Experts of a small language model: 32 experts in each of 12 layers.
Below are experts of layer 5 (counted from 0) of a mixture-of-experts language model. Rows are named router (the router's row for the expert), up (a neuron's input weights, with its number), down (a neuron's output weights, with its number) and show model dimensions 0-255. Each number is 128 + 24 x the weight over its row's rms, rounded and kept within 0 to 255. Numbers have three digits each.
Before each expert's rows: a language model's description of what the expert responds to. This comes from a sample of Wikipedia text that the model never trained on.

# expert 27
It responds to: Table cell ends, headings. Pipes and semicolons closing table cells in scores and results tables, markdown table dividers, and == heading markers.
router:160109100142157099106118135129149155115122088150161102146139115180149138134108145131161104059089101131117108146127142156160114127141125100143134126133123159101130094120150129142121122093157109112100117123153120083106125142129125094102088129121129163183118109123144124147180101116132096126155168122112131131119107154117103142138183139119147187095076123128130114132115134126128177156158101140151160130156144171132107154145097120142086097134126114131133120121117128157153135169092172179101136137092119104102127091101097162129133115121120127142096090170131121104108128155129140133153134083120145129146122126109139100101142114125083140144096132149131133127136151120106131126103118198094129130139160179100153116145147144162123141115091172108113134163126129149163074053121137
up0:127109137163094144126115110116129126090096113110110130136095149142134184130104135155126110160126113125080134101113116120145094129122124097112108103135120135101134119086061117101113133105151153131125123093163129109084117118156124116095137156105147146115182120130143108143129101107139112116135106128096141095179137161101168061099166149145122146147142138165096130116141131122130121161101122143118103137115142193095121144132184120127130162157114095121133110115167131144110097153117082150149103124084111110133071140137132108100113118091126158091135127113129136123104127128153075110122088084115111111156165146153111160109135125126093182088131142098134134129174109121121078129096128107147112142122132152169136173059135084140160134105131157129134111168119113151110118135137116
down0:156119082091148163119118098132130141102154156111106113060087148158123172123129128104098174132099118114127110116124110159160105144136107096124125140156150114140125149129116132142129132101152112160153133107137124146145175119151129136134137125110125171103107152064102100129116142182120099124142162110099153091122127158131140114098115109119170111129133172137106127159161112159157143088127125119130123164107154154141146115114102124163061093103109147135160109203127137137153118121130105125155082085119097110124129128106126113163059141097123144128115113169093077119119143132079156172130107123138118108115143095101106139111067166117103169114107136114150115127119077149151122114142115161109113153126138150097107147124129145145135131141099135107101126119134176113146143142109109
up1:115122120123097117061109176167118074117157133115135162142122125141147104105143157139139132072131127139115104070124118109179120121138167089092109090149136133170096124162173110136118143138150120128170082128125147142139092147133127092128135082129076184174090128152148121168153113109160113138116124111162101134139166132159159119189108110109100162137095113191117097090156157130124156145136137139111157116084145132107112111139115114143127173131149112138098140157124114171143119125134111128139105095150168116138102126137078101101123119159098133101122134135137118126101135164141141092112148137110148167153116123089101109119142118159143139112091124129108082135127143145075141121112161141134084099105138121089132138122148132124132116136121127107167157142110128133125140132166123
down1:089118119102109160129127085171169122125128095170126149097125126092121088132118154111117157130132098127107129115114143106163139112112164117115113137117117090106084130119151112141112090107109153085123149121164147114100106151105109144112164147132111121172147102130146126129171116112091089186147116109137105146125192092118120120140090104121147115164098103151093123123132173124140139087120061169091184109101149130092090185134141101141140095137140114131096142126105160103119153119122136117155127095152116099103183136134114128116160117172131128110115111120123119134107139182117106094145113122115104154128146101110131121148157113134129113109106102095117133144167152147132107139159158145123123094181121121143151103120166094106126165115121100151147164132115125155069119136161144
up2:101143117133130127168111109184139109105110098079080136112109143137126164096117121154173134159131122135104131139120128125146141142141132119119148127063129096121136116129088103142125083088146123123146133097175127085091126144117076100130099146178142157082161114141132166118122125108147132130141089150152106176136121152139151088108162125133179165138117143132110140164135136124087141103158155151137122113136063131108150130096127134121115120152104123113150116124078115114111116137136153131164115154095167108098121156133143105136089109153133145119107136123060129170125135157134116086102097091127099151123083099145110133135126178145113153085146121125128143112118115131125139209136127134138142150089138137151170119110140174134148128142117109132107106134152158173145112113092104
down2:125102156113136108142107131145119142117106112111171091095113136130140144143124111078130106106113086148178137139173176166137119142139133127141121175105104130104080129159122131169120138104146092123139107110141102092107191148114108184089147123154135140109149124110088099126141181168138113091147136151150118139146116122132068137131132146095134168135133121104102132110139103116136126137155164154116090138073127131136120143160116146103116144118113104067136120141068121096123115117116151092133076144099146105126094116118142156085132138148153112119147161127159146124126156128145162123143140177135113115113118130156112154161110150183097146125138143103119125109150146106103126160127130155110116132110117143138142185076154158115110096094135115123160130130161192103083131124128139
up3:128090130148139078093087155145123111177170087124129120113155113125119097151145109141160120096167133150183135133135123095132108154110109108133178151090103163099120147096117090149098133133145170142145127130152130101142099142099144126106156086135130132096148123146141179076117118088130105113103188133103106130130131104150094144139131141182120100082124126097073103099123124137136157133135132125111112121162159139116108106139121112160125107139133096106148075154186122129128133137118125100160102115064153110122164120113143140103097142106171111134138110137125148135138139094129096135155132101141136151155130144140092090121102146125132156145132129137149139119123106079164145161132188158107120123132135139136118099116146127120113089161055126156126115155133132112104092121098152
down3:133140090171135136093117096118143124095120135158092121082084113155124194147146106119129128127066110145149096139134133126078129082145133110171122097125130135150144135116135106114105186107151169140161172124079160143147130129131114106117131117133116118139114134111136144115150135142160159128127138123162109144121157100131141119133145118116123118118132135139144104115111141130131120108113074116161160140186138157166077058126113114144143139150123119143121134129123127131129129116133106106122112162116106128140122129133105114111151120130107132122159169163173130090097183089101107150145107164122153133142093099089097137144158152111107164121120141110168101120103155107126112069143141186102096116123188120175124137132139099118075100122109085152097144150119118154162126130088106

# expert 30
It responds to: Foreign name syllables. Initial letters and short syllable pieces of foreign, often Slavic or Asian, names, such as K, Z, Ma, U-k-raine, Kar.
router:145128107159137099131094119154118138119129070147144111191146102116124119171131068143139117128129112102169138131117157136155111104164170146109106109130124129109141120110116181146121094119133108116164129145141125136139086128116125105135118161127132129118187110119138189127138090116121149134121148108085179156152138147143128139109188124138143116114087130116154111120083132122097127169132119116124119115134120136120112102141105134078112118095131160100167071086154172171155156131076138146114153129119113111156072148120127132139069103149115136115118098122127117084104114148145113129116141111146164146157122120155155099089142069090110154137117125163085167086153098125131086124151134163133133142120139138128122109103159156165102153108103137121109119145123133087136110097154138
up1:141117084104156110129127156114145157104125121144115119119134168117109083152131088080139138105132127114149187115138113169154119129170136149091091120129109160162154105138092144146115115147172103110138143129124151126126092090096137188097091135103127146070158143125108131130136130092165157107127180140081129133102142158109144128151151106126182137151151127153115106117115151092154131148140114115112176111144105127117136121119112130156136115120119137150120143102144144150109169092104102135092154130102147086116144126137104145172130120138120140120133130095146100145145151195116130131102152142150137112156080132109091079087125082149124147121101123145123126153124074109168074127118151123098098172119146081112113130092156107146106100157150120133143103131140144112102083152141132
down1:137133145135152104126157112135130100107139134091088137119154101111117095130131090127131116125147113149129166107119122102161152127166176132061134112120162137130114114132089103130148127149105115167101126187098117134073125127154120155137104144175114132145145120164148164136113152100094128123105114160148114158145112179137129146120163142125146081163139083109096119099147128139130098094143094143113095126140099122138152103105121109160127117112126143160157171110107139080146089113111119093102165098104102087125155143165130100131155155134122168176090152160113131107141093139150122117157097124103164096161128157127107147134144132124116068159114120125108130134120160121206117123133098127127126127139140124092115108140105128140126137152085146109103095161092162094124110165164146
up2:122110122163158104118116099100114110103148160134147111115156061154159090095138115110105149083146132138137102094113172108140127165154135116168046109136090128140128086116078134119177103138129135123164161134178124139128117120138149109122130086129111136141136100131141176090160121095163136123166144143093150145095097131153120132155163116149104152137119131122129133149110117124110140148124095107080124126150081095151135082125156135135134147098131124097123121135138145179152183135119106132135121136177107112115082090149128089134144122120083149106115160097077117116159119134115130123183156123152124084150109110130138108110097121110133142126070143144117152117136109115106100083103158104137113169133113106137139120122139130102141123093098153100127123151126112115095120144122088
down2:095126142118172138117096113155140160069124148120075143144162065139151141153092087083142140104166129111154102067118139130144112160162179134136124145155122131144117127132126121196130150103172145111131134137130147132092091117100115115109166097165102150134130124134144151085152101127095159102181119123133121154079113106164136114117149141129107139103136099138132144146118098144147135123168130185115140141135162104112132126116167136113144147154150092123154154139144112158096089149122146092092093098151136095089091124134084099127165134120177136107194134125130127135121111167114166113136107122161130131129130095085127083153133135106111093120094102141139140129116102086140132073135129110145119142110159121133152109099160137114128114127123118105120112128145102115128134119123114
up3:139128121144112148119135168205133175106112095142076120138112114129134095109166117106153118119155161125124105162136165092110132152153110120094138130141113130132147151197091151124116146156143131162092102087083109131102093115096119121146134134127111095083132162139130108137168125165154131139125140095127071135139160121120128162145087144153099139102089139097121107121104120139115139114145133148136096119120149172158123092156108134162135135086157165091163148164098123120116130117118146125182123115148140102077063148144149161083111129099137109163146120094102131092137078141161147116117135157133171114111122117119138155099108107089092190113134118127168119124142146142090150139109108143123130129123129159130121116118156121144161095157112129109154142145103144135136124141110133
down3:102167137081138117117117084118139130135113128120089112125112147094167134120120130134146126123100101135105130147125148139096123166176085133105135156099084128107151094180104134146134142134105083091151090096091153160156090122108102120132136122101133124120147143120149110114148166144126093133141098172116148144110134170106115171089103069111073127143096143145099108131114094105121128107126118191091127133151139134104129096124101128129121060154124123107148108100149123129090159122120156091136128153159158094104133099135118150144125123132149089141153160116110084135120132137120127150109098171112126097172111140107137160147129141111116088154118070129158122160172119133120112119110089125108117112072111116097125101102119113123126113108111188165135121112077154143139119148133124
up4:189118141110127102140149140125142137154135138125130095168145112119123114116153094095144152133131103143136125178152064104101092123108094120145157105140089122113159114097105097144130122119098080114175130136074111091149158070142154156117108127129082125127151126133142140102126121181168109131093127123146156094154131121150142144129169106169107145107170129158160129146134147151141156121114101145148122152160122150113093072102146118112110105175132136082126139168098136111122138136140133157163148157123105178132113116115134153134110072117153112122151107087131132156127113127134146131126144100114142127146111112123155143105096095145110118115147094151105160128122115103156121108118167088113144106127153104097089080119142160144110164106167112079083129144130098139125161095128163
down4:137100109171095141125094103155163161134143097103124162166107083145125092108154144108166139102124112113103141138137140135086114100140161130103127084174129160146087121108096087089147116077165119119110113112096096147134119144129111108114119109163148135149093134102162133080129142130127105140138136167172140147104124123144155129138153072125099172103127087125139143131125112090149138143135131153156137127105136145145121098125165118100102146143105128094113141133084131094113105152116114132113091086091142138152112131163185128154128128106135120123160131127087128120134100142123135188156151104153165110171131139085124121134107122155141138086142152103148109156120132169124148101134163103131071124129143112107099108137080117122120147123146130133052137106118115115156171131148167

# expert 23
It responds to: Sports table cells. Pipe separators, scores, zeros and dashes inside statistics and results tables, e.g. 2–2 | 1–1, 0;, Ret;, Nominated.
router:157112079156135121110107149167126157133113083175159109129149111103139181122137119123139136090098133077099110132137126166149121119151123141109135131126095139109140141146142122141119120098137110107139117141168107139110094166134144094131068137124095140123125119107110148140169132145105100157165179108139136183132161142169094132104185118133175121105090152137107145116120117117115159136165111105140111134173121149145096156135121117088089118112153149141164115159114149142122145127078159112086181120114131144107109084148107160147064123136108114125098096154137115105119163147115149124102087141123091154140154125126118116068122087079081137159126106136120157106166132135135162143135113133124121119144163130112168088111132154148145169112117137109101130114147120100124108098140129
up1:111135115132118137136128140112140173111168143085122151166145098111171114146110134138154093159126119127098106153156148115154147124130095164139114143165081143163151142103149154139145127106147171091123158127115137139137122174140083120161089152131119129127106146152138086122111105121141143182167143179151148097151166173134143115123091069106156104110083128106151118141123132163136144124104153132111129137146127124139151130111107127147105115142096134138110120188124106132136134168148139130120156115166154225167164113142099156110127104126100113143135098113165118138111127173117092122152113113112141125087108137125124124107095089104088113141107165129127134108184138106145137083147099134131091125127145154146141126106135125123135116123117126096126149144106149082165148195132115
down1:112146137118157108136116096125115143105182147132122119138128131107156119140129108106147171164168117107186113109112186154105083108101142142146142130124132123145147090126110114157110147157117126122142115137124165119123146097119150122078093112136139159098139113124076178108139089107130136170130122115128111119117111094140138206138077158144103102113100147123112058147134097111129139099138146113132137112103116113145122099124134171157095134155136127116133127085099130159138137134155147121119150101149109116146157093132151125181112132135138115156160146131153118112166151098121089146164155156148130124138147099090164131115120183135090158119169150120161140128105126136151128090088151100092166121146084117111174150150145157135140150083087141106098129154151135109096145123136164
up2:130148103144091121064092127130129138138109127091124136110127117122145125162149096138154158149197136150151113128111126131103162119104145095153142122128127120143162142106144160130112125099143131113172094125186111146100147098094115128116105145128111144101126119084115102146135107149154161114167120128156123130126127121111145150119105104137160154140102096122126132164125135098131112076144127118112128103095141143132122117150095148098149117116104131138119201183141134139107143132146114155112077122133174117187114135114188109148110159100096105133128120108112134120089097112114112139161162132199126153124175167164119139116144106080147134141123117125114108124109184136139109125120075122105130113131140086109156158148126188117108105138126101149168162100111129117117175129103087
down2:139102156126136134100168125154122110101121178117161134169130140095103145131136134163156130103109070169116135110144136142122100139093141143143074122137103148144127163104111118147115085164117098122157106133162133140083168099148118148175142143148091111112103102131178147115127100133133096124132142106127167166169143158103135123141110090089123159137139120177183133113124072160121136093106117091137138118111168178127132116147096151104142194090113117158146081144100132133145122128167098154145124138143095136121185156078118090100138102168124139122127129102116147126132142130138123083117119149162103153148084117103156130138125105172132154151142105113103120157154090138139110139128110101117108136130159138161136109133112117114106092127138129118160140101134114155132137087111122
up3:132146138128129172094131113151115124154125135104112113134127134134095108125181107120125108124089134134123086137137112110113123083121121121111122120090105124086120152141154140140191133150137114092108096141145138083143098124113113148133135161100139122108142089101175194178155098143101118141147145118090119101118126142152145137153133154094114161079133124089106121146162128123138157110118156123152123121079148106090112163149125156126116127113078153114112138117091136146092180173095147150107139157112128143117116116143101151110155106124102123116103151107090127154147152134116087059108100130121068129176107084167124107135136076135117109111117092143150119121130149151141139119123116132108079112101117124111144152094096135131131174117133175168123171125106110156110113142127177
down3:185113119101146137138154151112129118104113117124125151199140136117131104137084150186096136187073120122097127093118136140132113120085089116119126162123140128127098086165191144087120121140149144103148110095186113145144141118128138116156154088106117114120104137146125096131150129187148130113161123107119118115162107139142129130143125142131137165107155099109113106137124144137131117146127120163134101108128145140079132117148100148140157139109120105132152119186131126076108128138155146102133119144138143128151102148179130068147177105117162128077172125151103137092137119127139108154134098154141081131150171100105087125134123128108134118132141105136152160136060096172176123162138073129111115122137118131102095149149121126130117135130114122140110108124141161134127166114126147
up4:145147116125129090150144124105120179098112109117149135147089147123148146125118150130136149130101121113117103115146106146131094155135142161118078119105146128102133143149139113087106146121129154143128167130145146114105102102146131149080175126118139123150136117088153101119106132157066119181176156098148092118145173107140130187119163135111139135133129126098142198100140111143143114149159145094140169115128140094147129169159113113154098124095129130104122170122149137142128127133124144130109127112132118145117153092079118141114116118084135109119119134110129115176132114145101076129103112149175123157109164121137148133107120148158109090170124128136125155150158083146129217132142119125147119130098142149096106151112115152142124177088194147115116130154118140090123128160179116
down4:155109111143153138128130107087116106100099126129127120187128158137130175104098153132134118168122156144128151180181147141168143097071159126143149148102101101113160129104130114128126099098146083109136108121118094144174155129124125132131147101146139128122082110185113134117129144149137132131125137183186150117100151182150142132146120105143143117155130161116124143137122130103113138119118129122170122099130110083103141110124084145119113115124119122120149146105142145138110071137138119144077128101165131100086113135171104100152119144103138144122146113127145157156169177176108082099127099096156147124122142100120134113153117121108149129077118159094075123129094147122123079108107093172141125167123133123156123171109143112126128111111143131173108143114116120162086089118140117